Weights of a small mixture-of-experts language model, trained from scratch on English Wikipedia: a softmax router.
Below are experts of layer 4 (counted from 0) of a mixture-of-experts language model. Rows are named router (the router's row for the expert), gate (a neuron's input weights, with its number), up (a neuron's input weights, with its number), down (a neuron's output weights, with its number) and show model dimensions 64-127. Each number is 128 + 24 x the weight over its row's rms, rounded and kept within 0 to 255. Numbers have three digits each.
Before each expert's rows: a language model's description of what the expert responds to; "gets" lists some tokens that make up at least twice as much of what it gets as of all text. This comes from a sample of Wikipedia text that the model never trained on. Tokens count by the router's weight.

# expert 29
What it handles: Column headers and cells in squad, career-stats and election tables, such as Player, Apps, Goals, Votes, Ref., plus zeros and dashes.
gets: "0 ", "— ", "| ", "Apps ", "Candidate ", "votes "
router:109116112143140114113139123110135141142137134100148133100135163138092128128104087120146120104140133132130138107146112164107079120115166141106154144192168133133072172103164179133111137127141135
gate0:086104138128122154104153101153096165155127127145143139145113133136099091140088136171178072099118150124130151124094089097145138144130152127092133151144122175168170125135117155135116123112117113
up0:113161140120073125155106128099138099078153105100103171105121136105133157142155097128126144153144139113103095076112180175114134135109085121163110135133089106105103137123122138162142130125121143
down0:099095172137155108127141095131118139134130100118087152151143103131088134109131122163166105132132138151128125113095156134111106170165146113114153147127065158129089161145131104169082124151127126
gate1:094118113108108102117131125105154089153132122125135145132172150146088183150137164146153104093076146108140143110082084138121147161097121147113138134123119122121091098119115135138157132117179110
up1:111152105160142097119166140148133120118123135115129128124137157140136104156129116140137118152133103097140137134152144127110140092115140073133173139097126108110121137144129110135128150159148132
down1:115131105153085105126171121142127163059120074170180088160130138129162104158120086148085129151116146111138143144102173124148110140132191138088116139150151093113120165127158120142108142122118121
gate2:129154106077075133136109111175133129106130132120122155183110115171147138122126091142149102113137067156074150102153117138112131129148139154099120124149144158131117105131108117094115128114142149
up2:105115137110104159136133125088100136137116180121107126122131128110133066145116083151106117162122158174107173141130132125114150110167176148151103156130126135101110138090132105117124147152169142
down2:130132102137150111121124159120092125122149069124089166096119136131128069112131141103101112142162116109181080101143146138144152128129134093116132125075128186124112094114144133097154118128148161
gate3:122108112120111124116122094148113144137115171129163113138144107174105122162135146098187144153149186165137171117100101140118100136147153127143184101110115102155115132085145172093172139077145117
up3:133129191156135129156144147115132143117112138110121140117172141162132127111146134117105082156101104135134143154183151127082101178106066142138139134146085141151132090140081097116088094173120126
down3:111119134167159118138133155118104133063095153128101167129142125131138152131097102105170136088125149141115125131143146127144112121152192082137117145121148158093127130142130152147108121172112131
gate4:108124133134099113128136099102130119099183141118135129079124075168133118130109085116104143141128125103090123183151132080131145149116137120163100124161179109133179134088124152112166122168158082
up4:153111146126111147141137093138102135115106084135142082165132117088160137175142146137116154124091128156121122123106085113120128130132141115073142175153067125092127106167166145137151089147098144
down4:136126118131084160148129122117107166093110080108174090115111133082076125129125130167093161069122131131145098125090138147113147161123154114108113110165104121122155103113122116096078083122150143
gate5:210088137093109123128129159105158119113149115155118167130142096153139142147130133115088106152127084114109180146123168179175116127132148142086127114156123116124101117136150101147118150144079160
up5:108141100162163179099132106114135146129147155167135092120155108091160151139146124113172130164091150156176155148119128102121137085093166131130117139114170146141100121133104113129145126108119189
down5:119152115115133119117076148134152122140124141155131087103151110130124157103090100113140099108111129148126100162132106208110143139133145156135117133133103137095122096139136120148135146139097158
gate6:104160138096131094137129114146080120126105154132139125127146159128104139115144112138113135132126117112103110175170040157126087176134119141104104154095134135112154124106111125153130138157131129
up6:093129111150118101177108102119081104105146116138116159140137120146101148092123109142094142109152103131121153135187094151120127188134136153077060164117115127118123127137124126121120125156092127
down6:130091174132110134114147141168135119106123139137128150170113138134150111162116148133071094120132131085131145117126165095156126135114109131152180113155154146161105123109146112115125119118136142
gate7:113135092148120125131142101160143157135155096139152144106109158155144147142114154114082134106132089157145165157098147180103098103106142124100145130136152129138109167124129150109110163125139126
up7:117136138126156097146100119154119117133123129115123128172083101110142154150098134123109174130153099124140119123115104160093107091074145148096136126166179079144117152148147126113136125150129125
down7:105151158114142112144068179130132139149120124136135135170101142140132168113168123140125126110162123113135147121153162090126133125160127155139150135103137147133121141105165092122102126158154151
gate8:092143158110125106135117142127162141129169129157153145119128107087133136139123157138094127104122175148152117112142146120177106143163113086168145091078089149139097135155172137095142131112125131
up8:109151136106122131130116162138154129145163114118135142110136146080119114072089126163150133109140138122176081149134153140158114174135183113151211082126116159154075165146157098151141125107108138
down8:133170128102115118102103133131169069082142156107102136168118125119115114126136151104121158134130119093135106132113150117099134170123104128196171133115147134112125101181113115135129140126073087
gate9:177131126119139111110162171121136123092133127158122146134132132131103097147138086094126152148150118111129125137082139094124116089124140103070119145128126107163124100147102114162116145176129121
up9:053150155112126142130135166138135157118140124121145113151110077149137139153137118113097179091129095125122101135142116122113115128173126133146097158186115075124191128118155122154082123118157098
down9:105138139127119144176168153160154088098146134124128093128131095153183111158117149145130140124148126150176111100108099133103116142099127131178139123104150115110132137131108133102141116150143109
gate10:151100125155128116119109106108119181119143166141140098144150158097111128104119103125160107104138139133173122131110144165109126110130161134093163160109098059158127122124119150135125113113100104
up10:141128153093140193137094147101133177139089162150104127151136096161112111113124113124101142114095109123115128133136141106135105131170143101125138157122114124159151088117121162165164161135122137
down10:120122099125174138111107113109147121138153104168161129139146093151150119117106138163143127124128111152159079103102099130117135118140131075082122100138131138150124112085114103109134091145114112
gate11:101143122101069163097137132119156135121116158083128145153116110130146119121149112075162155133127155134148148151132158154127147151143114112136176102148142102120143127110143196167105134143147116
up11:109104124122107111135119111102142139134108156121145153113111150135081111137120104111160145111089118116134122116124149157158183116119137098144143139138106103107091140107148185124121166116108106
down11:127146110106142109136117121143128063108164111132106156142098115146119107136153125158137116123102151135121117124126111136107130133117123160145108087109129146169139107130152113109174147113137117
gate12:124112200127115150144120135095097125159101151126129164100142114154144124141133157129116108151161165140103113109125113094137149141169127159122129121123149192128120141164142175100101126125082137
up12:146125138138144160138095163122155093118145151160136130153136140171125121152119144155153145085160129153113140154143132150087078165124138164124126139115129181159130119093120148130119169102122125
down12:175144131124150137092096121089124107173105148092138137158154137121099135109151070121083155110121129116100153146136125146107116141122143117158127116107152147127142168148093156130115122106138108
gate13:062105146128131123115154107135153090120142162091105136125094124133132103124120132104126083152108129153154133122118093105095126102111078115177132138150125128119100135146139198156111166119100119
up13:132104155136146094151113133119126120120133095128114131141157084098118091106147088112138137114124093135116066145145154138123137162122138099125113109149117114142150099143106148139160117143189144
down13:111141119164141133144139109136106123109103104133144102073145090142127095156126114123111165141168134155132119158122152136150158132061127151091163167117138147165118118147138089120145094122122143
gate14:117177107142120127132149121091126144102138098112138091091122161132109121119106135122093154124116095106144101070134104117112118114103153121118121123130066146131116122133165177118128099169144145
up14:120109161079110128164141138158155098109105153150155161145136104151177139138103123172161119160130128146117141180116167125136147134135099171076138114124145114116162106131122086121114124086142104
down14:137142123123051152135133168138141155158131106127130146123142108124162117091135104136168119113171085106144146155134150162146125153122126125114100136162125150154149103131119076162108177118127138
gate15:166144098118141123113145121109100144143170120116155150136151153161158135127153087159129145132081106142135115099125116119129119160104121149142129129160108118125128157095127096163104089105134148
up15:115103104156119129137100113156142104138131135130143161141144136161137131125150106129120122156125162119129104122148141135123104195123140154110104146145078104110134163107115120167101117114181086
down15:158094097095144185125083122158121104069104133081132159126133141100165205132134135124099160140132133114084111169150158145105133130166123077141105141145111119133132138092112143127140126125118097
gate16:096110150116145118166121157158132136106116151119154105101096154127117120114101133099124078125096106143113144102112127178111177114162124124123135119160121065099116162172112145182183131136120147
up16:159136069128155157149142122127116126116114106149107115158164086147152126113096098098136127127118175096156133126174144154123127126105101126113163110143135160176129055129109162119069140135116100
down16:154130152153154108095119117112128126140141113122158100142144130089148124123115099122097144108129149137116142152144140143147122114114163131174136140109130103144128134131105150160123184142169124
gate17:127128129104131139107142145151126161105123158111117132149130129152133084101141143092143103108133139172115072126124133085168090101079167144154117123165151105172108138144132128118126132117092105
up17:113130141086130143134113146125123134144160095144120159127147117133118109065104130124118090111125174137096089083109171109114113101123108153142144146132167105128112124145155089087129144145145200
down17:119117115089069157172134144141094136143117121182134115141134175146127111137154170152102104139158123105147176167124116156149101110131092138164145122082111085106159142184099089084109141141132101
gate18:114150141108135108092103116128108089132144131122139103115162145107129087146100128186139139122123085145096127088140136143130145141172150131140095156202145169156125145116147166119110129135131148
up18:116140113188105126114143120151102145144147085103134120131150097077124143109132145131120113146112131143145169105188108126127121109111158120174179161099160122147106116113144092163139117104118116
down18:145149136132134140109124090175092140128161151136123114138128130114162141139145117158135106142120176125136140118114158142086170151133126097167164125133094123118153116085128125165108093162152122
gate19:168158130184129145101114153165131139106141150130122173114170148143096152136115138106133135115156119131106112144121198147112125127096136171157144175155117169094176073123114112132105141142092128
up19:125142149179120145142104117139129127123134160133106147112127140095121108138099109106096129127149140097101117160095145160147099168123108149133129163109110181086170136125122087135121142167088158
down19:186119178145143113142106136127100083130131106125102183099123137120136104123117129169101128137124143089163129105165147124131154108121121090174136087161152122153117160135096085123130098078154135
gate20:085131090138131162129122156120122154132122130166118150183128135065141171126149104142115108156133174119150138108118109095156136112129094080136157127122133140152173127102089121115117114115109105
up20:122113087151126143102131130156122187135126173157094148135139120114099112118176075130104154148114147122098172135163124125155072102123099119113113135128131105149139124158120100149144117101102128
down20:172145119110148133122118112129120185110140095117118128102101124130136101121111116107166130125121165112157164156145107156086151125137158104150116118131122059124166172077123098131136123109116100
gate21:109121118134114095121108128171141155156148110118128132136100154134133078144159131144110179076139157156154085119073146117171092135113118109067130148152155123138125172117144152114141081110130121
up21:164135127158120188135117123129113093107153114138143134160141117100121128117118123150130100214126102142126128109155076133143148141109132130136128088114142142089154071098062106117131147185117117
down21:162087123137125113075150126110112125106086128134124127122156067174152109111096104183127110103135188137108142133115122101135127126162173138107084131190134124118126151115130174118099128121124135
gate22:122145108145170173122125131133156117150133107143116121130133101088143107151138092108109106148118158095128178163120124168148150122106133157070101118112117117140109150135102133106115137113127107
up22:142110122092094094153132087108133135138069158119138155150130101156101124088119111126128126095110112120126115120146120119095121135124100100164149126135172155115165081107123133180110133159105145
down22:112140135158079106101090107117137126143130131113143120117165141135148115132128133166138125106093154147109126132125125112112155141121115151115032108116164162126140118128167083142174112114149148
gate23:141137138133119175139145093113133129133122169096159110109126150174137111138091136197122133127130142118121117111166088093118126107153138082132133090135172125096113134143124134102135150082128155
up23:120140128119115126158130118134083133125143107111122116111092121114101120119135182092128139129121085122122095154100099121101115110117147156131210081131128126148127111114157100136151139163089115
down23:134103110094143132142101101112183102113112106156141101127100118129130116136129121145160107099078139115123085115132127131127151144111093138114142113142127067154112100155180140169134141123137151
gate24:140117094140100168096167123129092146116126121101123167118120114142133159126082119082132135131175101112132129136112144140160119161104087147091149103179139129075084134139160106136124193137128122
up24:088153109152192198115130115141129158139140125133116116108123085122128103106156119144126118158117106114090134115132123137115137133150097133126139153080148126179123140120145128132106072139172095
down24:123109069145083119119112135084115168135107092139113149124120156128119117114106142076136106124142140139116117129115144162154155163110144110108162119101128123173130085117111120190127127153117142
gate25:112131113158101167070111137106150151142125090146112113133144141161108127111108072143168097081162095109119129150092113172113114129137110099139103152161125078151157168174133143141149140115117098
up25:122132160132113115138124143108106080112141173118131134151125114122127151113134132113119134173102131125141161148120141147169069128128139152122098098063106136167095148095163129098129147127108155
down25:098092139135145100117111139117116142124125141150148141102112135087138105107124112120162160159114184092093160147112122138164148164153120167161143098129155108078117122112140149109114148127143156
gate26:109120134122105138129135112153126151136109117090091116118138171075135183104135121110128130108149081113141161134132129088151100112104141109119098158125107151161072141113167167129093079102150115
up26:125123140126125158120150126106115121153131118127114096108145124089138116088123171097094162130147115124126134104140155138111108160080162115121132074115105152121101116161098120146153109110146144
down26:129168139127170164133124081124107154131135132159122107130177104141132148124149170124066116127135146093145112133140127148133130167119097122164173125141109140136119118168147121103127107149119142
gate27:113103158150150117110116139105108149123133148164135145128090143165110149112143111135139162127122145101147118132111147108159111126065106142136138123136133128149146133084126087144151146180172120
up27:139104160125119131127116127092103110151121138105145117094154139096092115146091103148099131106137146100133163085149107120141109139071113128112164121117156111109148098126130178101121115082134158
down27:099163100102148151152151136154124148132097162115119083145113106113129168136168051143103141168153150104129108140141123141178108122093120131127076128123123114160144133112114148085100093101089086
gate28:144140141141158085129081160138154140106149106125125104143170114110111098101164112137149116123128099117178173117143087143053109151115135117135114090093082171141101141135110164139121102113119112
up28:086153112132140136153062113143153108119136105169126137163134141113109171117128169129087091132131110117141113175176175133134110177127126091130140128122134105155122109129118104147135138140151180
down28:112110115114135130108132177139149115133113121122170143181138109082133125142086126118111170121148143111132146102146129141124151121133096109203175150136054132157153087126093121159132125142084172
gate29:129148125125145152162131153137137071117126162075144109113136138114083134162104131155099121101123136123128133154108101135088141111127156100155152102151147098117093183137143134123158085120153131
up29:119154094160158123129137110149106110152145135154128144156197141137141103124160130132124140174138055117103126096124120112094157141113140125113102178117123155097134111167102149129117149123126132
down29:160112108148142156104154106083126126145135115157169103112140118154089114146125090142105130123124109082138158128146099140155112088135179125117144158152151110103109155125111121135115170140096129
gate30:112139113116160102112152168119155160096071142126072139145167128141133132119145082152177131132138105105138134102160160144109120151153160116119140140165111123186076076112130107137165135153124121
up30:117125140137137129122174157130140128135134141132113101139177157072088117150134100092118149125139100152175134118132150102068141124114118113116141112106125140152098103103138134108154092153135116
down30:143123106174130143111120097151165117092112141153129108108110143117122118123102137150132129125141154127125126135146119152108103140128135101146151138117096146109107138095120096118158127126094135
gate31:128121068132104149126126115114108129172115128169142128136126138139134109162125125144117099118098098168113098111124137150081139168114128151111121116110123149153127111127156098153146121132112104
up31:144135179119095127143137138088162112126154096150145120143125107143118141116155097107137143143107136119146128111154130096136127136117138119134132157163094088120153146148109128132097175140103105
down31:102101101114127161152144160136130138112142157134164158172108118120137152144133134142167151154120098134113061125116127160156172157109133107112125082112113137107131133128106128113097100083131154

# expert 36
What it handles: Competition words in sports tables and text, such as Cup, League, Championship, medal, Men, Women, Final, and zeros in standings.
gets: "0 ", "League ", "202", "Cup ", "Men", "Women"
router:091149131133114141125121129117111143130126081099180108127129162138100140098091092143155141110144110134175162153132158150136144109082145091102174147157130124113067120134169161129143138120113140
gate0:117127114177152123119125152087103158152178145126157109107138154124088109133098146123112106143144132150114131098143136133157144126143146148130137141118137102123109134105121140106165089114133101
up0:146090120127105157127122101133129102127142123165112191168107127111175133150140107134112104156106130090130156168090095101110120109136108146134112148180082173100175165137090114118128122100052118
down0:121128133156095134121169102110125128116144146110138150084118139103131131103105112084160149163118117132119172122098123152150127119085132113103126115115136125085110132098146105139128181167151122
gate1:124112065124108128119124129116122109130165094145157102138121092114098177082117135144169068089151120103101162158096088130114106145150087157122138133117152119175113111108125112130143134147134150
up1:119133149107180074167146147110136130117111074127125151128098140126178097107122094103098128153124129174125094124160138093121166120117101162115110118160118112142122125106122117137096088123131152
down1:094118131151144143142123192106139121136119142119103137109109183118123130118065128154152078156109111183122141088148125140110134120134132127118099174070134127113075120169117157127142102154147134
gate2:150117124066149178107159158087127132133092139147131154117141134157107135169129159118144119125104148150145112119129117084125121093138116112139132121097173124101143117145117149101165096113101125
up2:082103145095138123133136109138134131130140086112129127110102091145110108142129113121136111141131059080136102095144119141148119117149180147095149147137094155181147084154133151119142111133176155
down2:149122121132170165107087111122108132084110121122141121124119143132103137106135148153137147149131169126090128094143135072161132101110150093122088157129165134122135149113097140098152129182118144
gate3:101112163161162130118103128095123139137130139147113132115130175196144128095128088101177108134152108120088127158129109155131148120113122122127072102107126160171112134115087119108139149091131120
up3:146151102135130130139142119144118162090157092144119128145157125120098136114171140113132131151136076161143136110126103113107112135115099155146168128116144097173138184140135144140104126155087076
down3:095093117110090135128152147146144160114082090135165180165082147160123173139142132114118131166158130139087135132079144116174133159115118126121161136133145124178154160167141173152115060109125149
gate4:163124138124131120178130105145119123153140144148149130129136143135192127127107171092184095122083127136147136136135131118088141154096120122134099145137094114137159123106145102126077152126173083
up4:144119133123139186148094133153147157139094147126135150188122115132153102146106156144114112125074130147145135130125145103066143094136103111144107110094083125177142089119160112110121140122164074
down4:138082113154149109109128102093124123136119140116115136077110129111129128104150163133093121136126122149080121142165144133104118100138133110183080103124148112141094109134145133125170097091087188
gate5:155119125101175169090140139111138134166149111133144106153117156097096139107115134110117141118117129072114081176136117120116148118141116138138108120072098118133112120174101118108156082137148143
up5:157102095089130103111160133098149148139133116105118135150112100145124137097122147131118111100080115135181170087132144151149141117137095117095114113116106116170146116170105144128134150098107172
down5:102135119128136140153125125139123102127141126139120137115150132149130129122127120145096141129108116100133073127174122112125135156112142108105128131119125172144182167096105111158092124130145099
gate6:145105140100078146144120127147083161172142105166113096112097121098114133131128146117117134159149125102163090150110122139102101152141155111143142098094101115097131161091170119140170129169130134
up6:134100125130138119118114145156145134088129108097136150152076086093109132109130133120099130153108109147139129126074151145127132114159099106108113081151129106107116143129134101130176140117134111
down6:095133112133148131115135094139107080095145111122121148134066144145127117140143114105102123107131091143121148110163147116126097141104145081108179120112111111102148120092117154094154116125165145
gate7:133103140111137106122087142096082122101110158099142095094119130127107137136136164120147104126085120136140108095164131131142126156128135117166171107113119135132141125150191148114141141129116134
up7:072116113158122156147102127208158103150139167118124192153163092160108112129136125074082153134138143134136119136134110127158106108133082147085093124152109091111108097098110130130114162146100146
down7:114104118177136139189102135084157142132121140106109111093140136139146147140091112143124071160143132111111124147112093155127130100136123135116162123149136142089131194131125131161158123172110144
gate8:121143116128137102145122143146152122139086130149115121136153146162120115099115103092141099098115108128189143169104118161117155086115146123141135154077132123103111138138142126116128070140149182
up8:118095142151081127126109126105115110128153110056131107075114102104117125124178140141107128162153165142113080111110201121135137127169095156154122109116158085103123161144106130162102147123151133
down8:101126144121153100159124144151116128072137207123087177125129133113137165101173108152115108149125147142150125155130137089110128151153155127112164093148086142136105090120125136101123100189126089
gate9:109130144127152182127137135153141145182169107156137130114151141102126099101131138119098152191102174158170157117123111133112135127116086127187182129105138151136079066138100140170150093132119142
up9:142124123147118094153152097162091087098128124147102128130144126088128092160146096087118121131128137126159129116133131090190145157194125135129133127096148120124138086143135139159102103107137132
down9:138187169117149157108124138135148108142125113129097111135152108091102082084160131130100151136106165136128137141188098143083038152166117150155112159112096112110134140133108117127127085115122093
gate10:103122101127109117138134137121121184172089142146140132130084148129098155111154109103170089113134115119129188183127089123114121083145092094101156135109157108122122121132127135127153173094151157
up10:112132119101148090113162134140123182118126124128151098098108109116154096167180153151122128151143116106141133120120146154076126132102132085109151119107165091107161172166152134124132139120077110
down10:139137103087107175138163132073131124145140050102143147113112123132112105123113133145080150117131073152128122114163128129130134126113128132101159134126063126161152136119098139119109088169119109
gate11:127121108178089126114142130112110141166115150106109104083118119132099166085096089124142115095107136116135130095131180111109163146122122100123115146130114127103109115149140165154153158132169145
up11:120105120132115132101133173127148121155111135103142105134140144118117099146097128089177119079146130121133096086135158155112172151099142154095142134113122122121106113148149133148161131120174173
down11:116127169152136129116133114174152108101157165081079152155137109143135155113113151128112088111125116102120107095115119139151134132140113124169145116103088151122121123127110100130111175125094119
gate12:100150073147135107162118118149113087117150179125105153126130101101151154108122125132120114132150134109119152052126148136121189107095112153095162132100105147132100140115141118129102100162119116
up12:132089149146095148117134095120166164110100116125166132102156151180117101144131132145149152126116145139104129174092121128127105139144121116107095063120155140119154116096127126084097137080155087
down12:143134103099115125126146101100141146146100133105134084120124113116132114119141122172164121089112115103123135083107080147113106175150104119117118099108153120143113083078119145095084116133133104
gate13:148134146103135098121114122111094178111122084109186134170096065131118128101145115126115141132118144138137145124138129111150101107148132113116106103134166064128131107109142137113140135111083124
up13:099110110107143159160115115148162060134173161142068138130149167128139120157124138141101108107119112149114140108122111152116142128091115163116126160146086182143130150112097125133103114156125138
down13:089127129148121118109144129128138116163151106150094122146161169136136107145149120146132064147137159127145155134111112115102127138093127140131103089105156142125131198127091123176117109128136172
gate14:142123161153136130110143140123080182167160168118161106119120124138094144162094107135160103166122163140118136108120119157103111117117132128173129094111088111114078141159127105135126116117133121
up14:119113105150165133154131101132131101096130081143087126116098137135141073106146126165111132104160105123142090080108139101162155128122137140093144174174137178151122146086163141156145136167123118
down14:106129113117093165129107153125177117132169111127139143123103114188133165140136135154117137142119103135110176130108130163114094113096065122146173107092136109135096136138120133154166111148150150
gate15:100151128107090111146085134124105151124099136153142190122105142138169133114134161128120146125159106092122119156109148094154113136136114102143146095127166132113101119141150151090146130119144140
up15:115125123144137126102117133106106086140146098163127114121148147127129132135141096121146128112095122125165096110151126146113117141117096125100114079099169158115153158139115150088147120157110097
down15:117138123129121103127155152140112074116143167118132141159149153125090139125152149082115172134118112118109122168161071186156102114124103133125124136129125098149141144118122115188140137144071136
gate16:123135123126112139120125154119149108161109148142147070113138080165117155143098077166118159172146104147163124127133149145124124098135119144103108113090153121137114088115147136138120127138101143
up16:088146159141115152144167174107121133142096151165116119148114140155154112128144117134096082143137122130129152103115134087160130149120157135133115119176156093150136149129163107128148161145119102
down16:131119095142118100132116105090118111171133138119146106145152141163128147141121148140146085124113101132133119143152101122080164135131096119118094119121147151145155131125151168129112062105127154
gate17:105128130103127122154176135127122150153140138093176108049116135130154126133130126117106145135143125140135176116121076113142130154148113098079137185146126168104146109108165146110144135103145142
up17:161122101135138108134128105103166114170116154136127154146131119134112129131152144127104140125098133094106067131184168135130115149116124153117168142129093119133103169084133149153099077163143137
down17:109121121117106095132132139169083200121114113090147144181194134125133113148134147076133102118133147138106100130124101132135137122137139140124121147092106125152144128122129125146135101124144113
gate18:171107128133143156138117074102174176136100112110145123119148111170101114126098113158172161118121136126136132183120155143115178132101114130120092140151128126200137142128098081143143105133076121
up18:147136085168126106106131159114120103132150173147090097150152113098114086134143168080122124132095152117149135152138096132102088126099139127125144122123097151113086154117138121138110119148120161
down18:093135144137142108119123140115117132107159114124140141093130123123086150107150149108185160103136123114151110128165109118090089115155136109117098127127145163118112136145145104166080141132184137
gate19:143130112153121132133133137148123132125173154167171110124128119115132099137075081106118113139130105120154131092099087135137149157119157143088122121150129107112149096145134097119164133160129123
up19:119115116162124119126125102158113179139144100106137142105134124071128109144142136136148090136110123123135133082127098107149136111133108093106139066115102172133151145128106145096138120117146128
down19:136145121121162160101134124126118134154161140119158151128151109104116135140164156133110160154114064142153119136163133145138104121089114121130112134132121132108116114135118125162100105160083133
gate20:110130105133137124095098117170149094094118136135119170125127120152106129135161135136152151170104096113120112118114114165160119139142143099149145109179141103152063164124110124114163118169115116
up20:097144146124110111141137121111131142122182088113119089155151147079116105102096126148118116111089133155171137106111110142123115097117092106133079145141182153130125141091133114173149098116155105
down20:095095146133144072139084114116140161128077152112191142112125133134110155168154154095098168121138103146166102133125123107137102127158150152131121136101109172109132100079099117151147135101110164
gate21:107110108146126155112167194109147151150104096088166114108084119122131107157123116106128154132143117152114135157129116109147118149146147143116115116136136142194185156183140132141122133116134128
up21:095129118141147149107134150154137151141080107114149174127087101164126161163118110152110157100130129150179101112089118117160126136117169103118138115135140155175145162119165099091091178094143103
down21:132194115135116110083129141142151102185161135098119124114118095113159163129145125110128101164158075158116091084109168172125163181167157146061109127152125095162126144086166117168130138144122144
gate22:144130123162110192117125145166112161094111102111149099158117131158083121153121137163103159150157112094129119136141182124137129140149157162101120120194085093089144154149155144127088183120141092
up22:115121131196140150101114112139139126082104082103121106161121110138149101153105098105139151139133157139102143095130127118148132128151137112084122155148134084149178144115142126175104149089130148
down22:086153114154134191091135153130172095076157139135091154149122155129144160139146085139084110110125155139122132122101146134147154172129102128162132137156081151168129105152128111131141135146072097
gate23:089091125120134110127115103169126122123164131172172115135097136129171148099093157129086127156124126146128122147125151095158150090128142101171150158148179112117122121150130184159143103147107123
up23:128158117135186097139156107103119142147124120128102145139135118138127102110155130099144153108154127080077143141129089127115135179138158155169102110093126145155220100115124099149126155158138147
down23:131127173141105124143143099141113136126117107141147142118141116122124181099158122125147137116106135087158134163122160141153127122141109147126139111151141106068142119120136122109141149167131142
gate24:098193175148133177094120137074132154140121182144086143116109123105128056104162122176130103119156120135166139108135109119140145114166107147117158121142103105136110141129152127169101160158160128
up24:182080089096164107095150130156154128140107109126151118125132113129155158123137127076153127096129150160123135115159136122094117096114091166115151140138148146112140138143113129119131133073091100
down24:134125081142136119150160113148131131110100135096154140125155133099111158105161106095113181152082123108114142107129115148129130116158139095084088127069115145089126134102143140095129113166153123
gate25:113114115107123078138127125134153113100172104087131090127117103143122132122122152140133153136109114156096179108143105142113119112155095140106085131093100157142118122100152137117095120180142165
up25:105120138134112125121114121123083092152129108098105090121189076105093154136169148146157135126148126118109117160104140126104121154124131122152093113133130160153126109095139146147074125091087129
down25:119148130111120147124096095140161133086125110164131134125135090110154127111133073101090183130123146106121103131140178120129096145135094087156144121119115156153169121106131111106111162134125072
gate26:077170112119133100130168066103152138134112117137140116146143140148118140161099134129124158100102123109183139133123107165142134072095140137143151103092141107093106165116114120105160184119166144
up26:124110119132143130118150136104118098109157142091131159099092100096107116118112124112085097156152084090150149163115129095083189143143135146127118132153096115123126161092147142151150133172107146
down26:113097099130135126139102114133106144118167098110134125127079165130112117135110074164043136125149095163133119122174174100110127119103128159124129095171131133145106111116115155122117150158123169
gate27:125119106164145147119117149138159120138131146173148177117077155106116138136085164113139179118107090130124129147123154173148161149135183098075098158147118080160100116156130122157132107124120158
up27:134132088143132125144132129088107132148200133111076102159144135095155073140172077166118119147138153169133142127149157129159107107127140111165120119110130142159103128099127127132138127154128103
down27:110132157135088103104109126098159145112138161151165132131101135133106108125105119146174155149096154108134091188128145115131139128158145103120113128123136074150135108130134139183154077112092137
gate28:140184185123129115122147147142096094140097113107126167130145129185124161132134143127148138110095163103146139139134152103154145096104087130152147083171090141158102147124132119131150129115132128
up28:121100124086122160142126109128129148148107123102088113128095133153148127147085070138071145119121120111063110134147093118120132115134145125120128120136133137132101147128099152085119128101133120
down28:148111126141130136137144163154088126120129145174099085102113139102112160133137086109145089135135148121133105131152101102128156150100122135093151111142133157126130078127171108094137131102110126
gate29:117123134147152128111094125147144107100109131105182189142107116092106085117121086131113128165149119167126165095130151125158126144080123072101111152154134136114137123151132136054100127142157131
up29:101131148166101109129132086155141114108086143132179106155096080144121067117114151120135118120105100111139159112130122169123109111127144117093137123131124127111132172161135153112127148124162136
down29:130109091092161169106175095123134082119119105125142123144127117103146099096112098135128123171161088178146135138176122142081119120142145147124097120101091149165150132128107129113151136122088128
gate30:109103141119131149144115137074121095144106133106138137122139136125161090132154100151164159113094174154170161120090057161125159121135178106113109127132116101164102158112143101131161109135159170
up30:165151097129109151154122151127101120125142137139093118101150131164135130096129078151149134080140088144059123142161108156129106152158076136122159174132121119100135122125147154105143150156110126
down30:172120120146126172139098115125155184138163159107144170147076153145156178125111121134107116162122170106107128099097186123121130137110148130169154137113128138139114104159135098115137141128147126
gate31:096126134119133152136114148132173128108163153138131069152142119132113111096160089076098127104138096126167155101164084180127138132143118153136106109106115111136150158127168119150128094149111181
up31:116143143123089126140129100112144084129083130148093117105134151096208114179143142121127173134128099128105093113112160087139135152138163136161078186155145128083101149140128138135099126127106150
down31:114164124139140129133095128084145139119108100184177107121117128126125110123115153150166096098119158161145118130111120175151114166120122171059137107076099119146090149106129148140153097157120124